From a checkpoint of a small mixture-of-experts model trained on Wikipedia: a sigmoid router, a variant of Muon for the experts.
Below are experts of layer 5 (counted from 0) of a mixture-of-experts language model. Rows are named router (the router's row for the expert), up (a neuron's input weights, with its number), down (a neuron's output weights, with its number) and show model dimensions 0-127. Each number is 500 + 50 x the weight over its row's rms, rounded and kept within 0 to 999. Numbers have three digits each.
Before each expert's rows: "comes after" lists some tokens at least twice as common just before its tokens as in all text; "raises" lists some tokens whose logits its average output raises strongly, later layers aside. This comes from a sample of Wikipedia text that the model never trained on. Tokens count by the router's weight.

# expert 9
comes after: "-", "|", "\n\n", " such", " Born", " Preceded"
raises: "H", " |\n", "C", "B", "L", "K"
router:402598494474562503473430510459521443510383470425510521559549420485502442408512446560513350479502523461469534461485525504532445507518468486496437475528553496565550532508480469558440492443452531480449492373579506475531462408497547534412507597526534515493378423545453416495463429511496545500458418485473483360493544440450548449611501548523525561386486451461565494478474521482488584530492
up1:541546464514539592516499468504542431550462476493538509486523466561551413427547434526491469543353435465538521523415502502412518466536466515475469416528570550474546567515440517525517516590486518470421432443575543476562408483503359556558459445512509468562514470473471494506514420560569534468516514515498560432606516416590430545573480518504492535465487427463462546493463457485471498489534
down1:449507586466352481537523641397440449514489466490445603558518455489427523555471507465425494477475525593424518421552499632485495363547570525480458491469486465477407445491583417504493527547479507540658512475511551537514473601475690493475557506488450527530482469534450605523579565573539492446534463490548505418537478404523381468459457481430512527503503523517566504431479523527513501495458
up2:502478582397483389441496479441532413485395461454415527478533522544537557505448515508538501401549550450388579421471470466464462474527496448498531584500476506535656482476493497531425583393480441468574625486491536491513631477496487487501558450459498502542533441583473497492490428558526500436606579357448537521481502443393565521450563440440605499544500471410469572582420497438483552543428
down2:429467625542561429429481501446459467424508586511472521516546601453540502525500520498477421468510420437478594556544477445488455480479511479394452488614508513427532510540444604419586533506503562564477531493580467544535439555540550517473449452584492516524504532519473523504542476494506504500467447471432548452552502475451492523502499498470458500507439500538467432459577415469504478562453
up3:513500561447519609523483495510493475547510536500489467480531435424521381498626596522569417497483503457515530566443460465402569526489476480516496525470499519522545451473526455470595478484557455432494507384447514447462554517419504570574482433549428464520499464539539523558430556506416544612566436489491460473466487485501469523463484499494575445466464495519538511504501402515385472458480
down3:435561548539511436505527474467474496530476450507587501536384523537531411492522505410414574560526472466519410498494456497551508587522505477392459491465471516458460439520477545528480418491590499503463560488543420479526452502527515522467521550463471605556512603547466509584512456465496412500601598527518527501461524497496511459443505544451456465450512442471428497485541498553461510357405
up4:464500463568538508579522638485518572435462367521531546468494476504456479462478465507408488501475506428518560511481494545528537493469425525619439582427333533476512565592478484532481408543492461535477443534513488526560439411440526545471406508509537453488482377541596483539572505566529466412471474502501536502554582468576462481529461467500555472596528497482557477513519520510477492490569
down4:506461458507467515509555416578549540467472505538509496559492523533488571536594477489432440462599437501429513463506530418576445475567460573513422436534500432514479602506531508488600507422430573540571463567524511474403445564477457480490409473527430516486515496585480570415467421491394534509502568555510527489531527565475585429427445534516539527478503492503483510519494472419499554492489
up5:455494519535498495520492482494449502485552574534426543540483453473426509528495581555458482562558462470510556547478522443452490514492485489440600481473475499523462447635463450474501494476570552456498465569460470572454473400452449519480399414495462524440490527536533565535469612511438515476505518552574527505470447541429515561485494552554483509501483545496488468505470469462504505502480
down5:522528502473449527589505502547520525499443482489561513436477523511539541482571464553480550498488548528535534422415418558562555545507468598541458490479496484449495493426520623501508587574562539430569552440421583438453563478560460456532486518518506518446616611427527400520475456567436575521561549511476471454530464498565459523455521550484538539522499506489498507494523492486463524480520
up6:489482467478487435471555455496468512559517493546489484484547370451535427450513584544476498485502517437468608529489487523475617452498436489493452454532586458526564455511543478614527488480408519486474486480466468485421481471549467572491583587562606507544466459409526489558528464471515484378591458499505556541519368470689500489489547486474463623474398546567477481533461508567489537462413
down6:564489537440472447472541428528537576532533488408495598554545504489459504498589464444551474419490480441509540421528574403457500504552557580534527596453526470497462551520399460458432558533489495507531492582511526487579518459503543419545524467525494452532520426505481438445539481470480477534452584485584495485518459499610458486458469479599564565409433555487418458475554545515473426484544
up7:456474533443564429575546599465475436420494518429440483547528412587469523536496444512548478491376526472510575492476509480459504525496516491504461494499476547556576499513483455475524508580481412502483500583551584422563496450481627542493462610485491517446468546433559559517436463521526528472509520494449531430445558533430510539431512479461577459417539452520488517479436572515537571415473
down7:505449496549511559475602522578505361477461530426547500465525481420477516535460553562573520500611449456489538509480492567423507459510534544494545468511470518477548428565559486448512494484467466481595464525602459495482435549503456550555411520560444610445407446473500538462534534463469501602517436565483510481492569568542441426500547523463491561441469543540474484464551490438550434428608
up8:487505520468523528429643539428479398541569539430497499538430489614509413576495583468460467492575410456507504516504553488493393458523416470529523486459544561534503567507550495537565538433382456436550490449532476510530532466570498534431525522534490470453479451470490481497556515502525524475458437441529482492448475445535528405478510566508496509451477508522470433581449461443499522491509
down8:360475518480524483618496476429511559473402517407557490451428427508499521538459543443461552442512537444558446502566567538463466536501471509544452569533608449465407527470518413470352444528645485527485526476441440477405462500484503484493561471532358496478504465452540524526496521563511532596556483529527489511515463469557526523477500568504438502454519509481439539570463462519508483579435
up9:477488435564523650478551504489456481533535539551563527507444485465445550429528473528469531510527495516429489548471523479454565506519366471464636487540466417405452528458567439495420365411467519510427399523486482461535430441436580536503523438516492458543489518494437517555507494535506562504434534482379496442513525463510504403578560508530506579518452500583419432452530542454463528498436
down9:458417538434528485532490447614512461534540471533468469509464457498553490555539499467529479566502627481465535495452482447529513587497550450558481497476492634416587503533468440522526533492462528413392538463406508475585534502632472427559564569543510489543502519553578560499518536457533489500529482459422514504529502520528472492483497519512467538516554463583573434417524497461442463590450
up10:457450477542580475549466618460506506462392472510471451528570485446569450463452522397537477468436516443521505508514471577547512472566501448478482555497446594471632548453492488578477499513459506480469398451433473561496516455460545560489626491530482445409513372511422417471507452537551588490508575450550441502525540513576500539595458536508519536521525458453507520494531405446556518507480
down10:476554417535511448571497495476379578435407500505481548536537521523560532540505533478530468531494523554485484528500531447436445617559461514365537454536614434497446561465510479497502448537583466580568521508528545597447486542462514471452466400463476613528471458498514536462507463532494502433448556508469491508513449515404476426491512552565457476437513433518481552422455531491529468553523
up11:572424451480530363368454537468484446514553467414528498545576446490508472488585569557455421506527438555481444487497517623475533520554556439486489534486544528517577510575490531456556546484461530450520572506569531556493543558550460519526558593466503479486434517505441567571516425415451603480523531549546455478425597425481510449486565509484580548544458438459485512551506451535479557449429
down11:494503517481477541553486484509511448492518361522514479410437623401552501516349522505494520508448423447445515540468460528532500458504537533556428494528418506485493438465498513515518513655524472517448461595459453480515423508485516553561500540499493444565476508500457484521539501524523476497462477485439556533435451581520484463475483420423539466576440666588499503480503565552662451507505
up12:428509422423544515482473441458489538527459477503495457546433422593439513477479518501578543502456442498505473514499552476349474504546474493517526614513491384529541501466453431509526483399492498497440494480465540533617451484539583504571492533485551527529544479462416515514452530454505523456486372491447450589538494483503469543477559534540541528475426495528494511494445494474416543502557
down12:484529585506569470481498453386468522575502444458486479547443483598485530563433537545475552505486521575601526444531502497510531445508562508519563528533580499429396560496496500506601521607459511482531470480575561541479550488476461476420556540474499523481498453522485497529450501501436542422634537496539502448416559523560571497485493446378455522499465429508412498488506483552507470420426
up13:434479532620379483493456662457472584496451420622454507509480509502456469483452484453506446486493470465484677453479523488456519416537472457494463545511561552551523473556465541426487530539490470516523498477529463528485532475535447539495396639475551472436498521470501548585492558423511501411551430624555558476482440477571529464423529519450545523484453445435531538453493502497537460508397
down13:584494487472588639602483486545568430557531423389508535411451440534448448475566477521602542543493536507575494524471469471479558476495486506518524550487411466457522506476566463464565340545570488445580453413494541445522493553478510389411477556520487468554495558493593482511495422519629524566461462498496461556515531452535514496501547501568471457427572532595491535474535487526540511454590
up14:476473596490483515515460456477477604495423433556500450494602514497463544451472548546494474488532515459429485409565469497513487532495517587454469527422411553519518539464532501435529562563449514485525526523599556563545484488567425587497502477515469505489576536451536396445516412526577509479437423475584472605484514455505502384494428489541413552468558507453536520500491492540470464564544
down14:500525544511480560529544542508422549526560515575590433527441599502432515545508524427408489474515409499548493538454549544522500483615506533564512459525579456505499545474516462470514443438525558529524531524406553486423527578513560505409584546576487437505573442533588461526557567451580589533525542474421540509584519486650633477517405509504648464507530499528505562490584565525488466489443
up15:546489531550479472536557530476470565412511532398487442492514448431443435586434445453553488531480508534543523560472503473533426460550525423504474524595517435667582502475493491498493470488465568505581528556492588613514580600553461522519488457568477482540542534520440472481390497558463533505568501511511458504456354445560605539482494465491551422490448493512428521483456511494475514471414
down15:512490476545506545493517507542427638508556439554508417437460505527536482565526443515510559532504520503508556536464423482601506450456508521565511448413591449438537483551588489461496512531523622549489559409530505515452497541548653515474472547481548551520447567465498505537579520530494539696523537462506445619573479528517554498478497481517489515510559521454561430436567492409542496494573
up16:441526526427441479425529478574470567481524455460520508470365493508583517515502408483444508469474581460520510381564469486431521573501531496411513489427547587495539506518507446482534473555529586485506541466508506511553481517468473577502639557516552512522541491486526535518487448509599414436622436457517448493478482477470476429586480486527515457473538527476526475470451514467559449473478
down16:440505459539457428562559479503505506453516535492495541499550524479410545464503492517450465558569464555495457573460506562543464565448405482534503464551467463558536457509465492494437548718390546521561452616506536527491507442562528486548477512491499465527525505569552471497501483479503518472470452492440484498529531458584485420517515405443472581462490410425474518481574577558481559518520
up17:561444495468488420509503447507510513485549473451578495504525568516442433463426556460448471448441473498456476585378436482565517481465437518545502634607500622542549483539527492497525463556520565464523410455480500537523435417496562516500519617492590468493513523491469430405440513541495522538483534504494531454417455513509572448443517519538402458426518514512488465533493536468472468391551
down17:437539621506455484448533404537476481491410439543435518533421472456466479557514580509467472516549545575469449496434459515452416498455445407452559458561481602522579590519478414450501531564568420477474612516563459536637509481462511494590566438417514404467600547501516454530562462484417454553478498513448496570517589567581526539493456502455480487452443487472539437427469456383492522388464

# expert 24
comes after: " |", "|", ",", ":", " in", ";"
raises: "1", "2", "3", "4", "5", "0"
router:411475454413490472501571531498561448544411459474503598407541448435475425552543434509518521531530599476426485532462472523405487504480455521531387434574426570527478525492491395525465580453463495484479486433537507385532536481482475487470530531492489462386550540501589388464429502516446481446458447375600441425519425540552410440529459493503509609509388543499546492489487486527516479448444
up1:521502551506590472466526486484514468604441474525469510515513480409486558476415468505588440411516516517483502495512470437560456478424531452489478519545566572511411520383537542551543537397457593468407455476520441370534536522401587471482524428477505500456494423600438428533626389502451419580479487404578509517504559506468564513464562503430389508601522541481544519494469555521603559492475
down1:491471575501500466516470510531431529518565522473402551384471523528402547563535595519519466509570570525517461530554427476557506513497621430467520541510521473462476523551463571530485457569512483568487531484503493444467453541500522421573517503448454563456440558467531527533458396513541590415480528449470484561489508422512554485551500516464399542528526385419459497520495477405564482556488
up2:508559592525525541483482496515466386482548546495506443518530493603598450518545545473486468542452494487524430457582492455497456496486532586529547524429451577463472505485563455482528548458480418439490520551522544558524464514428569373490530517438519487457600457453431419475488569490555431503585533553530484439481546540442481573493469465493571466495505581532533509593541575518475516432539
down2:472584459433556559485499536553563571551529476434470388494503445459514456510571552457541527496515437472468508561469515502574481435475414456503465496492416472537483401453428529517441513407478496551467471511582482475536507528434460511490548592594462451475572428480474474599648501562379549453632458584473464496455543525493530593488561576526431579502449518528435526511435554552538533466440
up3:544607566467453529568451552485509553554441434534539483426505557514571565461486497467391534533518526564510580473508486581541538483473567474500516601466568529535499493514546482453448495459527487451506545603514526590518461492573413576457533514479514505507503425453471497573555485485476451432486450552492475583516452448542460436509458476566466492520486549475481447501608559563417429574491
down3:407463495528558546537487488600597500459384482525460448544488551433663561571442456538530485489537521480467609468392531412417564469563456494464416463634478465594529495476525496532487568497490521563488518490461508531487446541473432494517566449545392602516503467461505463485489481550395526466472465520455471438463497508581474578559489468490490492539527554503436308554465451512465528482440
up4:382554477493434596452495519400544506473436478470430518447536435579483540482602521506558483441490533474505515449506482468350474477563471493547489509429474429486518435501505488490475401531503505484521501541511494453466556588500571431525442486471532511480493445515310538548488497615532435496473515473466473521357411480468510556542460553517512415525442499451538551499545476482476489508477
down4:532444474558467539521506479475478444510510501536416511451507537481492518532526485462474513513523610543545502527409540557479482447523464562541455532508513539574485563474541463545507510599521501494513518530441543525602476471489420586419476589405520518421416514483558395525457520540565605453504476422542571570530446506518421598493532414580450480516495465472429483504512477543491580442496
up5:499416476495434529448460448502543540513527575528537485546473474511426484499446478565480408513437473466489576525557491438504502506472540530440516524484471482576512460440447464517447506492506510485361542462490484500511435515465517470562541432437463431518503523472532513496496567594439460582500508506437494430484475539475484641515492510507433552523459453486520500472563515539422596527443
down5:599410570462580497517507484466405473537492357520586461496492434475499549464531573484477533462487482500484463617536463553491520544423503539510526427507554527525456474478517476438451437438413467483542536584533477580534574426470492563547483488568601479507463499544497499574455500436432505425465507468506442520496475509508513513446447578576455392482479499539400505508484515465440539430481
up6:471476424508415623496545485533490505492538588494481475478567530450469490573490395516475518571486437527539505538424473429547457464490392496542505486521542511531482439500508446514482488536506588476500464535564550481527512486620552427476551540555522549471473383505454531543445607567468499569437548477503498594457486494506436511489486437457550519463531482502477403509461510527462474423510
down6:468598519483403552496571627443525575453476467416560549569475599540500491529470491467465464560476448357457588538533493560507449626483469518523436500468414535607540523520454463462574529514544521471571563558507507500519458493522453513455488473493486520507467470590571425493520597505449346508466442457490464473489493594464476522522525575496488507558447513526548519518526546500456408501441
up7:555392444425520541568471448553559538558523454475438539501533445509395439498499502541473534504493635548543601499408466443554506461541476511496393492577479483516486471494472576522506502545472473544475533609477469572507476476503556474533423521500427508541489498520553486545462515439574498413595457541514453592636531475495533492425571520477486525507592361485472499536434493582556540438552
down7:491570433456500585439451544509471471547476507468505500422516473413527473423427535626507457478490424536616516501563537505541469463514500563572535483548447576501485489505482373475441583494535534474495435434466503506505521452605529482470509488554468476482448485425483590428514438529505545555495592513522489510524499590527515474405535539579602457523498503544562424522475441535500495543529
up8:559533495596505536580588483529473445453589426459549570512491580619442468537538493566566397428494467598547504507512547390528442471508596564438525460510446582495577457537480572438571487523529496478448470535509565339490467419505489447468523520528552513500509452456587456527501455555528455477496420504373508465504486536506470571503480394459522513503509506574451511506402533497434455496479
down8:538586458460571512534519503506498489499472534540452439471489453474539526469563398547407451514562482442490418438450495496436485498507475515500550476447447480567451561495514473488499528493434565527516462455516539491427575540560563490404475498511426468560505464491479474468523450526522544519524520506539497427604470465480427492568567541503457575390507526464530503457542499484411507492557
up9:459492541513395509583550480417546521550508517560547513607459494492518549500451397523543559523544429420492447502577518518449551451523470404446596483426394592442480509492495517511470508472494440444440508572496483592536549469503428503515350363491477493522438452526520484617488489584515485504514418520523503415531544470546526518447499472454451527541543484466496530462469556531508471469566
down9:540461448501471569478532369642492481444471523533500519502491456446517464528533514554495494545609585575518479469499481447454446461500481489487515562537542478425488452495427479508532496533501552584453496577568560566486492459521544542521505528404571519490439491560515378519458535478518516487465540546493499540422485587484450504516465472543463476555524463579401501448488441473482460399537
up10:465486502553534497526520587507551566459468493427520488485476491542509508482491449548504507543505503551569589523521432448568493492523551544492594476551575490508460540449494552446429515450547595487570523452491611474512513503529517521551554432473550475460563580484460589586512536552430501430492462539518476502462542552441514528493544435492531600531499435477476526536511423526378473519413
down10:484531472568616621561399587503646464523505512450427483639512483485460528519449522453460494510575469468491486489532471544466565471489538411562524461537409553528611551541526474501477530545546545482453473465550562514567376461429538577436488520538600541492438487498573479431559468516477479390516424552388459454367456477476439518424432495490475559503579552505547413521542515474502538499563
up11:505483434531405462554560545485417531495547479473461450474455472468515409544539456527462475619450541508522491512395457511490452507496473413560586473583538516498552532527473455529430459481457581494582503541511415427621435486583494500504522539512532466506571470564470440503462567568562493498549453500460488511490507484489530512419487538530470589510513558530611489559444576490435480441468
down11:534481522451405443539412582504477523545513463521487506442533527403518520526493569612492507473462500495541425450518509514553403545465438499516477456515559581447500481455559492518515521483516524567541542325416461534512541489463449475522472448538417570585480534487401549538555371439569479481457508455485447541512488505460526517509577559465615437526417528539504566439499519565440536615472
up12:551555552543558491502582497496533549515497477407505514461527461511424414531608458492575555532472483567492473644408495559520423441540515534442561473631551541451457485565462499529488489452513404467499558510437454471514511483477428511522454458475615489484564437554454437547463534460483441515453601407464568467462553457453558434565421518494490507520500470514464498583466452571504513524575
down12:541439513547456459441477496409527441468454488459488409544529462517548479446478547528445562493501438606440551508495555439568474460585538442457390467535515450456560488522490450499524510465580458465513512595500345485406527544502459432426564545546478538483496507502522388479529491504504522484477505542535513486490601433434494513503524460522465466542420489435537532483477676474472545549454
up13:460484439540492495509495471472476549516547534495534541539439448493434555577560534571514424453525419512463532444673591468387504536419533596522463530558491420445496425475444488613533495411549486521503449523484458538416484428531539510548484427514446499514423433467562452531503522489475534476513493468475507499481521483478447571489586494488505495443479552552543563433557512564402452480528
down13:494567530518504504505460623527496454506491561554475543440523491522430477433447491469476549404523532430524527577553518556411450530580425451397457536509529564516414481448398521509498489482452422380467462518512496434530514424598431475510554528401561610505542421476513461510466447508514500544459627490486533570583562494524558499532435485573555520464445506467440531493560560483555453508510
up14:478447484481620461529503584537559496510429531557449477445449489514517475488456565473541536433465508506455500517465495472380468489566471469471482512602534557535524514484520484544530481380459451464410525457506442543577426349489498609555509587449514474479504491480510537514430468485440579482623508479356521510479519481514496436512503423464578533479518456484547468534476544506493488531565
down14:584543481475500601496596476498511510494404431488447428492468482480529587489561504575466507475517542525509477576538572499492357477554499461497428456554454535485573445421419441558493603510469563484423439476581480579443430390455439447550491516557525502510543568503509568441496613488497413566471465451507510524560560524462508470495451606500466514508464558477457487472443465487392381521585
up15:457572418509473534520533475502515508503502487503497501460444466516439497434583525552430502461517523429486464504450479405526624553546524491565419542471580484481541357479508532494560489491624486477536516397492549568485598446523477488538548515532529497502478477480482539497471527531627464594572476565490531514529492459336445444452499501466522558486609537502521467519481503468479486573495
down15:474479583526564530563378485529510501490521477484497461493588415509445438411461517495484534575491480469479548504531573631477460418496481581373547498534444578460427595486566471480470506462419518497477566567533556528496470530478539574479418467519405552425634507546521473433489546447533466448433544561583540542461487570423448497500440531576500493568508473530477523552411495517587508549506
up16:464535468523525538473540516484464420540584495502471496594393371547360514546428481515496582524425485420498583495510515528460434456539479518480490595539516554409473438595459418514549544413519528521486536422461461466494555395362532427422512549483484499460416510488482531486464453498557537495536515461529522501541512482439542511535387505404479564476568563548484588464449508562480516477435
down16:575444376504593519453447476542496518504547510512509560428526581469354501565475510450483521436520627525494491434534495479568473443451433510562517516497495557514476505483511468575490450597465489433520469536538408456450388471485513447470555466498526577488433471557515460571517577430459482517488510586559443586494593468577635477527421497484492546486487540467607523450529522487539518463502
up17:557550459497463533554488492472489472477469453479434524502435418593520452365429415519526461518523518503517456475524560520530508487523465435550461495526475523532619496439455476521477482476454479570530538521484491495488506478476519505475540491499400389530470575518508535492450400494484523440538468554480566440483513506471481599528544395529555551500433524558490535511520443550506459435488
down17:480474472568493505395567593532467462457482511481584481544537452539486474551535546460615455483415647558545606502457525475474463577502443451473447513537534558548524449535455594415486504579501522513525448484507628487407528455501477536436545502505533525527473526558532532507413524484524410528508390433580469485441465543492548453468485469449444386443422455518477562523501475497517463528560

# expert 0
comes after: " of", " a", " the", " and", " United", " in"
raises: ",", " and", "\n", ":", "–", ";"
router:377453444487421464515486529417510432445491507545481525520566482469449472576460529475504471472537554530427483481464375523535507519577415540501412492502427585484560515500516518547529543474502342489453516526481532530503474498371532500476553577534431480441456459390569506526539592502577604441536485476481486499540462446435444505532520502499405519456421540452480561494562466426399452526492
up1:451517390494489540512465567491534481509589527500542466494435471545429533469496479438443412588438442489435480462493434512443486515547512431539440465439450512544458545490440480567599547532523406455469551493502517543512596573326609475501463535481438537409456458608479587406521508438492566484479449562482469517414524536462551496451541452549479557405401509497488588520404515554617530519472
down1:460462508489447534475493445505576489579536416472446482450475411530484509449554528531444542444491492476521460489519514511550628550472508568468511485403465472537554497563506568444513515438500487561507499438535480475434514483555621612477488524536513547479571488530426482466568496521480571407503482423530561482505516530482582512520614479508481434424513485511468487469550481510504488426599
up2:441557531476519510467415549474500480528544560493429522422508526534474466451442487472525600527451608498506501471530450472468502521548476468527498512470506484464403434427546474484469594537526457443481471444492562507575556553633424477559594521526491485434520478484659529461499518578490549506536487438498486495475420563464489498485412452518531473350580501525512556485559526530507501473443
down2:539518452571469526472560487567591460483494443459491547540518439484493564540551535428562537535603546435582471477416469493474486525443471365465374461465503522477426488505538456475570512556533525530467419495611446509557503475524514547615410485514465521488443509506520509464583530443396499610589477582546518515567481548544461443532616489496531469544493500444377564473493490445505508486542
up3:454439550468527367404513581453592463541488551508450557467540540564412435460473508507414498462449539498526497484454412465475415430547499411509562515435493494477540512527515515512448502461421498536545523482429586573482494508510537580548486552498521479456528494567542409534525525486390478517559393525539525463474468510581516470575492501454564419480518578467488386516574490523513426557441
down3:494559496478462422544506591465608515509460479437463512429492510490548532464472552441471510504423478423441507543602524526487540513504499480418439545489537585526445431533603446549520456474517493417436434421416543477534462467518526480399511455489472619481569543508537491475469516447454598531569460515570644534476395439506431518451461521444509523483558493534460452482475500561430500557479
up4:368502494467568525542593561515527464609456553439423534521424499516478477550537562539525560518526420562506527456470442478533495468502491452566503525522558522445444568514477523495442516481475477510487569483574477525495584470453512450485496575464438553544581522529526475477478574481473517554544509435482441442612510400504497589540598435412495503492496569495484500481547432575482471576416
down4:534477568537365521481476608637461523496543469479482466457575557450590571456539500541561528572474506390532537505475558535531548509443558474547457402510528502511491532485469549525454441443428463486577521487379571499522474442461465531491466477555500591509444569459513464420532506491553506463517517495557479575564459521532421615531447524467544503607536456409445539494557503558497516570516
up5:601485589558469469481471484602541494509569520477492538493512442548518421368483453513468584508584525477452454469465520501546636581542575463465478519552488501509524519590504567585462612526583521480487584608517443440567478495481505508505446485498583370562432560403495470528481450516495502432563546474499438474440546496448462578477461428525640467477474497501500471527462483455498436453475
down5:582459512461543463469530575522463453558468478584499519440489579577392450541537511489446530452440509436431562545486498501594469493507559530527525471523570519459498492506536508468469560446522550428468541402478447530424532525467483534535429563542448547599588563437498466498531388538503529588517499536401407457559476525533462449478563452485603467429475562490483555445526521538443474440461
up6:404416507565488501526535564466504504484453463547470471446547510444496458498598456556522428465614521502440473490455524438492574508498536478444569422528518488566494530417524553544454336495513392597504387479485577475641472497489531597526559440547585516528511558548541422489505510455459468531553497542494517478480516506402524474493489543470526532584505349516541515552517536506538473518503
down6:524472517477413508494525490410438525495535560407598495496439481373534442452531583541534480587522412528465540490508447510497445498539423523475510532521432476462450513485512550546528559537530502594555454485565541521621456513487475472450477440553506483375513508485477549443462468412442509513406513508482502502492484474384451574531508432521458532466501508487466493487506513514428599466548
up7:452540452476419493538483470343498463444535485516572536442483497457568477490414406469497533525510477448453482542595469583516578496531433510484481498485462483403481496478575579395551537487544485439479462487522505512495460516419453489532489431485459475522544478457542552474549497524504473470530503481439486536527483485530442517551569557493477566464608569509578611505591504468509524656436
down7:454449497569534459531481520373529490530511565526446466470608515497481463523456506510474441485525519526550447511404492486578491498478568443412514437608574482552440467464455479527526565535455469527415478550516575544502389465501461512512513467507544414520423539378516463541413416561632460420384471576460388504471471561576502577459464498476466518474553429563453522408514449480507499618458
up8:498444472488480465490464380524545452511601490538472427470476505545527516539533492478543550520454528430426497507394470462436530484481487513489399511459514568507597553463494520544595426503502462498497494526441390475492584514439518384515449570459423502529484484552480436531586514571594510480509492462513508548508606486563507497520508447448521417512561515531411521466486426440485447502446
down8:623490449463593464492470490465547546465503468465480522444581514530558429468485411478396512504514409557468544497545524543502486526416525517465531428684588554470518526503503515448456407471494498489482536470485426424512521470504513494514532461467592545512516471514532492540543523451436476516436398486509416432490508521492558496437507591469543472465460411433566498619491471577561480568482
up9:426470459525485527601588463424521482526453419483511495539486539523460441476438407492509558512420494492511533543529408543513610420486499482459447528547478524464603456428546487530454473506513413482460484525496498498430518450463491513416506592543541398435461426508504516495429527490527485464474498388453394472530466485580557453614536530460504539515447528492511462532353520517525507474563
down9:489440414501519535540462437523438457510499485533514464511531519491533442450480428431481577479477519551521521483513495516538525485453474467524563593489607358498497536509512463480479401491471476370472505498453574546516552488518492535632410605426511556459504482578459526417509496586465462513597451561524464442538461518524478584573516550502488502551535493534448481496422525528542563569525
up10:566493604475511519495462457590460470497571471593449535462566470559446383525504389505535545432565511466482496495532509526532565481424602504458514423487445485407509587487471499552535538512522432434506497442526463424442507437492498404480466555466522433536492510449519474523550482466549555445500500464424358521592517569535432503549421416515491563439544447566534515494530482596453541519408
down10:494534465437499429521586538535605515509483481467547474497478457464450513504483522488540478469490474504527511451488559551529520458533496486495548584506421509445597491574391456514492445472481421477533534562428519474618496503478516503539544568525453539488535456502518582497455582555454447491477421471554485594401457368504515535470467484468451567499430525527503500563468553489511593629571
up11:494427523550495538424581487486410464473521606513599528523524484514537489482478474452507498484499439451548437404436481473438492506559474492516509434481428488637499486470556522470531532542480570452469429514497490445436471543478524534453551590475535563429519508539530453446552498480580533445461520418567576646559393503483486506584497485474505514469629498543551588460400528494434529504508
down11:547491564508586590571422476450598483509632531508431570435491517504430506518514477435468586487522510568408520541499504452568557532495502530436518544499517582452464458482529436418603401547422506506561492514517536491491586530579527479486470494486519504516424529394490460588522468427524468546465574526557524545472544523544478521447563489541497455485489539519426499445532617481570455532503
up12:452403473510493378565489538485525561507463506515493471482540432448439547552438448477492574490529497520431573485430448583527531502473439524443429593513474507497408550500498475555513495450629433522499598597426504558574537476349473522513540571489511537495420442404524463513474444567586490404489483411408446555485536444427538488509526561512432483536489448558463562493510482458462473537493
down12:428493465428519473517516559458514487442534481465473459568467500460489529501472488494596488558538595509536435496419541440581526433546535605470520490551542511503555559440419541502431545516501381352526574481507495439514490540460486516442519414466473493698517536472493523538473579456479580548524468463508500490512487526450490564524439497466557488561488561479451474518439527497497450412541
up13:430451506534521395547449528461405425518481433529499485541545592387430413465565389525529413486581577480462414453337556547430408485481465571535398421445531572529512489481552595485493522521431475446504543455425522547460508456539451473500517624538517492469523411561481543507498509547525499428550503502488455470377511469556422483418486481536502465389501543530475517484568475484421470497490
down13:471542443514517479486515425462501543493501617350422481433528472512533390560466466571521543539521492453497473558483434536503555591467581533448519565583516546488434510494539549423478419464520477505415494607442505450535414528430445532488540562418566475600509464571518541477546481518648557541539520481499471507439536585448545432473456510588452476497515505600568486511460475466512452456560
up14:484478417545402441531513529482501557545453374553499540479601482563536561595581448536486489516555552469526444498420473480506397497456506614595468500582569486579488533488449551459504526560465515496538403395484565474579517436449524422491395441470578489459613407543500502539560557492522569399508479539502484473457518471474452439519495504539514562438466441476531512481633427556529431434485
down14:470528521435503524502454508454411464597415563425450506534499514533533428523515533490534537500448388450516593494437558531472551453499461435567471537478448535443593517508591463459504486496529400490511560560476435405534423467477443436468456533513499577520582482498561483529551533556496554443470489511472519562507382534442467500504406492482481397530519468465433516517463472406503492480525
up15:460561469448413502443403605462500488442573467481493509508593426526411482539536429480493527380470525517435448488539454433438498505494523534593530440443461643538394493450534467492452524461535479480555542457486546532569526534488516520546596490578457504439481588527597484487559561511557530478447463478490544455490478474500457513574521570523464504540474606489435537526439538475439504536518
down15:457483415479547470431410498510461540484494500460464510628511437527579492441468536405509437478507406491506558497515485543512509490437469416474429464576514426521513497564545536510565549353547496484541512534417494554521401395432448508511512509497514557448540481497524483430455530548430467451506497557597475449496493519495485492565456533494530444490462602435535515512432570583467452452580
up16:419531534513530446466501492520546485597439485477548522510445523478535459570546491532386531481500480480543576444537462525468505568514530528513576471582482515495645476498507479541588459473484419521454485548518602397543489408510568463493403547537398472436534586412544478460466529477487404454530466419421562437544427447438465522493444416508480542416470497564496548528508464458446504530510
down16:555476567414500487434456545479441543400470590521487487446502402491483585448502491515491480470474479489518496450556464498471552416505476475477523567494441487516394513523481496428515482531539529497481541453483552549452539601531473534481455442442557429481479470493477441486513600524545445521478551599492482472509510422613562513475516502618490478599494499462524501476505515542444443585509
up17:454521486537562514472461394495445550507470451617499595591506458497524541457457464549557525498484508382512501496614455556483453442521514575600421487492530526399467532443542457463488538447459544406468555604459451426448533467372573549583532625462514578593535540518620565491529488458525462462579457460494529490463519511534533518486539502455469582488498542442470558451537521482518447539571
down17:561535395310484464481522446553470533487479486504444557475519518502502606524505551639523433590577499531528430552450493396586610484508468568456439533583480464522441538384414461502539556517548483534485423449511570553585554539471543535539645516485554452493558510551428513532546468513472530472437442507471491593521402499445521525524384558520514492464568531461536439558507511463473510514535